config.yaml
d_expert: 112
router_score: "softmax"
normalize_top_k: false
balance_loss: 0.000276
norm: "layernorm"
norm_place: "pre"
norm_eps: 1e-05
positions: "alibi"
attn_scale: 0.125
parallel_block: false
init_std_o: 0.0
init_std_down: 0.0
final_lr_fraction: 0.0
batch_tokens: 65536
Below are experts of layer 3 (counted from 0) of a mixture-of-experts language model. Rows are named router (the router's row for the expert), up (a neuron's input weights, with its number) and show model dimensions 0-127. Each number is 500 + 40 x the weight over its row's rms, rounded and kept within 0 to 999. Numbers have three digits each.
Before each expert's rows: "mostly gets" lists some tokens that are sent to it at least half of the time. This comes from a sample of Wikipedia text that the model never trained on.

# expert 69
mostly gets: "ce", " did", " do", "ys", " show", " went"
router:510525461536526488508503430548451414460522509547412551480530593490493534449514452561491546435522471547487504517526439539456525584522574517449511519519522520509483540451527429525539496498465476495408499421497527541461520506529464489442481511487483491515422534541456555453563536432519541530480473539510489495485570501484525589541511493573538473477453452490524533472517542544446465538509
up0:483465567458446524505409459478463525537451514571472489494551497557550504560471531505425494526495445503547491496408534519450528506468528440554493485517469541489507451542469521501457534492413519501467476574447495427536444591513488468473578526455510535524516482481498468494517447542538497486478511502499583436456519509508504524470513422482542576509569519541484495529552575532452480444451
up1:490535491496474502510526475425510476532488510516560445526411493530448474545520462469513503449492458516450458502454482508495530473477512510569525424447544542512602512555544498459529524469458501462570588492524522500535466501482465523494508529547520475434477479491482509474495523530457476479432500450381548552496515492447494467495511554488514551537473511564528473636511516402451532566528
up2:494536517505404471452542496470468455529493573514508480501515459575486489512520503520513490444476511542570547499498583498518550529504513524536519482473464583483497476547489449512475536527371496509441528524450557493530494482465458485463535527439513489469418455491530509483507513505538473444461431614467507498569549487487447421482526462522545492493549482600522452461478447543532547528462
up3:584464514525448519541600432474491510561464469555470493493472527537446477489462467569478514488562440489528535453539487484461435544535500530533474483480487548534548501506497576501496511515412471495522530521502502483520518577468431481453437568529598508526493533500493489391450450508537531421517419520526477548540476535487475548445543487493567492519512495464454526523457462455458489503469
up4:497393490459464483534547503500513552523475464534454549538490484466485529502452498483520495531565502425517451534520529446510525490424543449479489499516469508541421461504472531498516564522553447561408491524489466442548505497477574509483565512454472516481516452450590483473478547541458555407548587466469531517426483506487518545454460553498470550461542482467528553514517546461535444475499
up5:559529492522518461485538568464498474523513501497434479520471490498485491497495480595449516481510524551467545473504480452469415558426499423534518556494540485484541456508489471498505520554510575474498540568508497494540572446518541506489490434469524505485518527490379522442477550523468546509511484486505393480514498543448475436569535485604501475503494534505553503481396530458538434525462
up6:459528587530536569512536495539501476480499510496449496531541422457477452513466529538459525488509583490537505463455602505464469480502486468488555473498483477504513526498461545559495466544415498410544496539488530435489469568467396472502511483454490576548483523496483540474494471527459425564532485463520486450535527569580465446520490474468450548521527509522540473523441528464441559452473
up7:440445505487448451477552547498491428490577479505506460491589465573437454528504524542475441486433485490431572434520531521529467562503539453523459530516520453562497523555500564534455492500462514458528477536533495512548554566536511474510441500472461441486506446460507512484481481506572478493494440592454443505599540533508464441483556488500477450539488527546553440512488487492524538501487
up8:498520537509485518522463486459489535481533435458516590485491452472472487522421541515501451479471533495526462556454484503468386480521580482486499532491525560586550465525439495503520467503496528560523484468488452478530473462519557520560386537410477541453529543492478443536461524548547548490528453571499509538536428542470419482559494511507507460524431508525527450522518461490451560504499
up9:490464578500499476525499561483546467510384467588516514498503477434510486510501483418461460537534539512543450542514452457515451473600511495494515509490517499512536540492582516494458487498528477549466416506462489499514495516459467456448484470397450525555498457485541471565572431519528563479467564508485560487448461504489493554519502588491486523518490587521539547527497495494435444497496
up10:497546448523458505475579486530517492475451520461485484560519487547526501499546550500475463512479409526561524502528513507466479519517508463532438491480448440542445591519379490561533498528438461513560501553500511447544547500472464552508496469522537536466523493435438595537497536490414470474457481414471507502513503494462514535470510446470472510440481507553510453537516578515525588472541
up11:440455538557465589520469539441516461546385569469532452466502509468511470522486506533470473562512447588472503506482515546500462520541497503510543515482498581521501513543534476470437463536479509487564522555599535455511496499547558514489496458495513479541507527471503511511413510507492478452562496415446455452558497452485475454476463578543473525477524520491461472491434591485452494490454
up12:495501524525601529495500516467501535505573509457538462369504532524471478554493454505535492532434444563471441477475522462562481484490452473528474511488486469516447481561590501474469463470521463450553502501454460533536566434492500474462506518577534461511507496509536557502440521509511452503423466532461490552508449527502520568552503614490518524494420551520476521492512461526484480416462
up13:363536468451409535603474502491471489484574562571545513569473517518522470538520539532573472544496493497532462506426557478478461506525465525526538474483463478494447574440518428477509480538492499563539550521522551466537519488486524417490477535509498490466446523497484532448500502525478389480453495533473502511521509454470492531464549498547443476440480496518453440489502537477514519470546
up14:474465449556477540430501536537478526453496504544505453600523514417449434485544525544473452524498526538497501457472490423484459532555472447510474519511481555505588543515509487528486459455453556480533456483552463491536506501493444556472530469437529595533566522463501510471480536504528478516552462432549543507513508591533466511528474448487528528490455477529474453522430581549495436503442
up15:454540518514504564471451498464487511475557478534547435556482496545541515544500570517456463524515487439571431523482555503436444419491535467436426511559517536520522544478506487518477536484474545562545437479467463542497437505529501511529478474535497533456435522489477463512503482538435549480490491461520579574487520534456504463444555507486480511519502513423593440592521475467451487521437

# expert 51
mostly gets: "š", "ș", "и", "а"
router:474519456511514511469486407491591536502441443492497477437521492518507510553488450592488452477430517502448540492446493441451540513474464522569491487496579537506441440513477528520497527531508483516580515535477440463459427578542547445542469496560478456460452477492576527501510506485511542480540502493513418582535552503517507470554460555489514484518530517474495436562432521545533513487557
up0:549511582501489567550559508472508476499533489475518517463454489459541480548492544442488494480479556477534466491443534449463536585505592463518482469493473438515552475519462575470514473524464514462538553602496498482491492469532508516465528526465538476447436457472451393449547488500550443441511465498522491528535533520515478469594513460483594496608476484476505466511491477469498493573482
up1:405464458456419518499527414527470520478519545454532550535514515509451527485501496565508509559475519460471456576519568520499525474494516535505579522512488563495491507548462409595520485500447472484479448531468498534500561431553535479488572408442525527435477496522554460484485527481459518540516468499548487464496502554480483504497448566556554508483471486573448451537523423464510499471492
up2:476516599500547375433475455538507452467576548527462508502430585507459515529476605444546492550517477494503500535506511557495538547479538537446479466496454523507540460528429533478448505486589465513459501477503560520523513496454462471472532466449464462479554457492512541517474501530545476458506407481533536529520548501541452511463446506465481465488573515490495525512549517482462542514428
up3:502513506467484533423473506500493515503534518518495527466495488543452521460544442510408422518465481520497459485431566425520589445414502548523533523435468500457459567568519466447487556507548551491508478450520463532515545474461537507562538480536531492556509483418514509507411511489493511494516497487538444522528524511499489459587487583534533457520458434537482445544493539455533590510514
up4:464451547493511510565550478457517471433501500526465498459536439481552430560535585494477500499509539527481495528477551487484447469560454574487503509566456429565487536495526471484562482492432486448446498465437572482519506475541454565432515522500469523519531458510474474528543550504551491468486514606453490489447483481512469493447535569492444518480541495578446488442543580506511495541442
up5:492449517488520647445470502456475454521471537527438513479502389521494547469482400483507567554516491499497478529516471511534533439542499495513536578506465516435476500533545480525475496475481468481446503429454422553501590435466489549542554490555544510549485537536523497532498530458522469544549482523473514488514482447469511465536585533547534510493516518512468476487484518476525449405475
up6:480550446510521483457498522530508435502497500496523468503422520457489446561412495482427507539495446529522506546483406586501502495522556464498472527503550475566489497550532499567530481512531504505416520568481525528486460548479501560506482562537515425448519573441551444486560505503492495475466444456499520506434604395540555536508513466522521544545456455497529516499474534500456543507485
up7:473395529499478423478518510413475502461491484504498489531484485497531438469491477492481519546541491475509450504438607474495446436477447508519455494514529424473479543490552546414502520509437459500567546482539517507539566536468458553448502520479512599556482489500535492532537515565435506564513522567484510477550543546544587526497459409439469506526474501478520519480486496483438543497474
up8:493480495472540464508542536532521468499513533508512490494563530532431487574495559503530457458478448553541494499509536566480537527520565518508562481413498564433496470519441518510510582479435539453523511511446501440488464453447461433526502484460535450562528427418444503557484513496561470568442512512486467518436463476513490551502468530512409541495536412546557472495555557525493503516497
up9:499502509433485522419444528545488532460484398473444545499516477494492523490478494521521490488520508497505495563475438586580431443473547502495429513568537524559484539490519488572505506473546440491532568462582523451501512504524473499552515510522503503394502522538549488485473517464493598492401495570517493485491458560461455479506523478492460535560509460555492529475413555468492477508469
up10:564441444461493476569552514505465510497493526422490556552513490474488488434540468481462532457463454596539529498546571572488443530529492512490544529519537464517539492477455489512494533488443502480521487508520449595472525503490491501547536469470544475538482506491398469541531507501476522557426508483437462526461502480483483522503504512575537541449544497480539532506464594455367469446530
up11:481539472497448555533479526481504500450552471504564570497515502490512429594531617522483478491519443533507558502463483607496483507441540556515501495583499504570428503537534448547455492509488425469418482479498492490499504469424464490458547468460498450526492462496468503544473523490461555460461475465509561423471513423517426507485527522512440532549560484572520519493511510492539505489464
up12:591464465459460531500477557493486519501563504488493503489518505418507512563439495486448435545533465549554474416512484433501451454514535433582539563551503482488437524504524477490524488556462484508529472472516442462491593557539513515465542554489532495556524485443518473553588486532439539452552533455480519475508544530495555491449512509485541493533459496449505547507452454407539460504463
up13:485522463478447480479586455484511470441452494470501467512445490455500502526447473528510528491504516487473512532477559553444503455510470598519561473466427522467496471468477483555566568462563559466541483530520555496530567544457505485526422484565586504513510520516509439440570524444535464535484498453469476489523550527486461526492530506508512590492443466538459473605505490413558504520473
up14:459507453405523504479501496492498482531527508597484436423464504526492573507506491467512510509461484478442435493515520457557541441519484535488473460564493598504443513422477596460470574431495389512563489464443471500538498522538537532494527517549505506575491514500452518503515554574488493567466446561498502521505529553487543496524495488461447412497492483505474470512481512560476529475458
up15:513525481505447466517467549549463428462546547503451490523504490502501543553511514524471480465506509547503475514527596470554527497512509512458524505450530591438417502593419488515446549581526479506546476516458463452495546519506502476410459547481539581518466431465529432449544513504484523409411457477540530517523511423476484519521502484541517439534512531528465499548478477512493473511440

# expert 5
mostly gets: " War", " war", " music", " government", " land", " military"
router:516483472529505508470514514492604480496529531537483497497533527517462440487502546513550478468473608516453505534432464501458501480509512454450544516523529487539478504599496554495485547508489464457436488458476505515456442416473582583581606490473502494485524452530518461497534461492453443465455449440475509460510448530520486491540556501462479510523442452524559566561509567533501522473426
up0:517556517539442457484472449484494496567538482488500496423452518532475582550507488474463482536513456532524526535533462542441456521531504483454525524480502447510608502452442489545428490491482492510538541448525534515504562575516423521452445492523451465425537486562460559472545565560520506511516486490539467542504487464464554512456419465557501479523535506462561491432517526559498448568441
up1:466526512426494458431569528476494501521499443457526436582362486461503514540515490482503518516543474523436480479490500500553482535503530533482489545518428521534534519456458474478531460454504439448549556491543577460528537462467472473503440546499525452492486440460555499529517497544524489507498505425518554551504494447531498605523529541477566436520428512560492477487500581502488477555459
up2:482517508541481590528433464471457380517452511462509467471507499493453410494534458455504522545551454458541558504438530554473460500473484515544501516561515464474454530509531475512443458537438526495574494502450474535469537559473448503522477447519462544587464558456464476568443592534449529509483498507557451488516523559525526496488461468571525543523530532504489481503437532530479507434525
up3:464573512500526511482510535493471511479456459508480483488477533509428494361504522537526486430465513587541521461543508464491523511479502530472515537463472511570485540562469507456450462401534494487511559528475484482528428524480467471430523476587515502480584477452549513545495555535551513552513485544507488491440564510477453540517525516468495535434542433422441500483522515544541431484561
up4:537446528578480499492527474544460546492469475483516572478488590478477535472451492469491503516531459506465525476518498516640413527476467525505427486506501584552528493508510427565483534537462426527493462533460474554550549551467515490512532527516494481430505547489471432523523529456564544496554534520479478473452549455492497556496513559462513418510461501516515462419538487414482500490458
up5:440520518511491487493517459484486535486470468468563477542502488466479418484544482569466467513537446524513497528492443486490543528622476557510462587461467523510478504458504513429563546483585466487461474519526419510558475431530511488430535490458515566454503431438596505507500540486538523542529501513485542520448515467448488513550550558522460445453443517494529465455508493518447470584514
up6:460468392469525486497475484487525486558434456526530549443575570528473448540506524551485452553539491507501490510372526477455544496519478531546602511489478449481494515468543471469492495469531538512461580478496498470516505529542461469448516554490485403516527463520525503490473502479509573517509521507467450448536465488547525524554544530600528430468447533500563489451543497487438485549499
up7:512489468498497490502452453428499489545477480572501498514477450488468522474547496556490482478444506496556524539554505545513498522553497523561557552420482502544519473507463478532453504449513506449454485520569553446532548484456517557523452554550436454548507453419533522524517571465562503532587515534494459472506524500436463583498558481539500557510406481492457491522498458454474551435405
up8:439435541531472441439526474511499490442550535509479525611490569536455493536556533470492536528564517470475490557458606442457550563484501479471498503504454514461441547525490533475476463510500514526463447536495487523473521485487471479482484464505503520605542447424444450504585477533495450497515595458466497470468501442588533502530542477494538565510514477482492476499577495533464482515458
up9:466520487496464473483454451495516505467515532530526504513436516487419497551514482474522538477424497518515565479569499525528462538553507552511494495503514565561374496521444536557443495432457560517515485529499552464494543471474497493452527520480523475493521500421450557583467513470494527507499464534515496517474494473436578560526468456484494580484590423500410471490551524552494487424555
up10:411504519500491505443504482488510456535462409448519637465424449471540528610509508504482448483500507494506487551464533491528494556500471516415511511486525526543529407519529518543505541539533508538499449502512510464497518476581488460495474524485541481476443536466514441473437488477570550457485540554492466608508517422490508537489495534504508488533520499513514511436518499516435485554418
up11:530452528576450423490478450427530549520490477527524463531422519593454562554478425535462491529519515482514455551484570536461436500522512492465563506455494531504520504481462532557476462492487448514461551501541511488476498533475473491508524569492534466476545529441525478509589477522518496495466468477492525529505479492538484573506444509571536443558420495493527486489476560415459529461388
up12:466452507504547491505531480490483519442469527491431501514504541466476560506554506532519532549566521494478535450585524421542495528415526481524413503482553502499459560492501485471487464524500506560474528502518479479539462534462586483431556486556463480454530421476425555446526561599458531478483398529470529531513470515446513474518504533478510529463511423472514525534577496482507430542461
up13:524484532497546491520438481585449431549441436506484486505504534482450496551473437495469421497520463488527477564519512485482474511561453518453514492514507560457504513541505472558476537546450526587478508460477498462500489509590520544499535544431489442522558516542477512449540512511510539475554485537453419549462482581476533498522472517531514528543461559499506530418434495512407533459405
up14:544537497529457496505480520470441442543514506502511547574535465520476456426524556473534495523570485530601505406497495406458462465532475485497480532458479551397523474532495475481553491536445508565528460488480481514504563443513420460480505499502546501471510483484499512539506522509475521532484521640485478552375510511449552521514485510466485542549491470529531483446529494546531497447494
up15:531529472529507471519467465457511447501562413445443483553460567534480457582484471537536519530529448494535476492519501489526554469617547525489528480539527508476522502455482499528497472536467421488581514499477499494506522461444541484497480497472474486514457528527525470484571486480423482512478461455482450491546491500459568485537537469565545497602511611503545448441481538476508549462400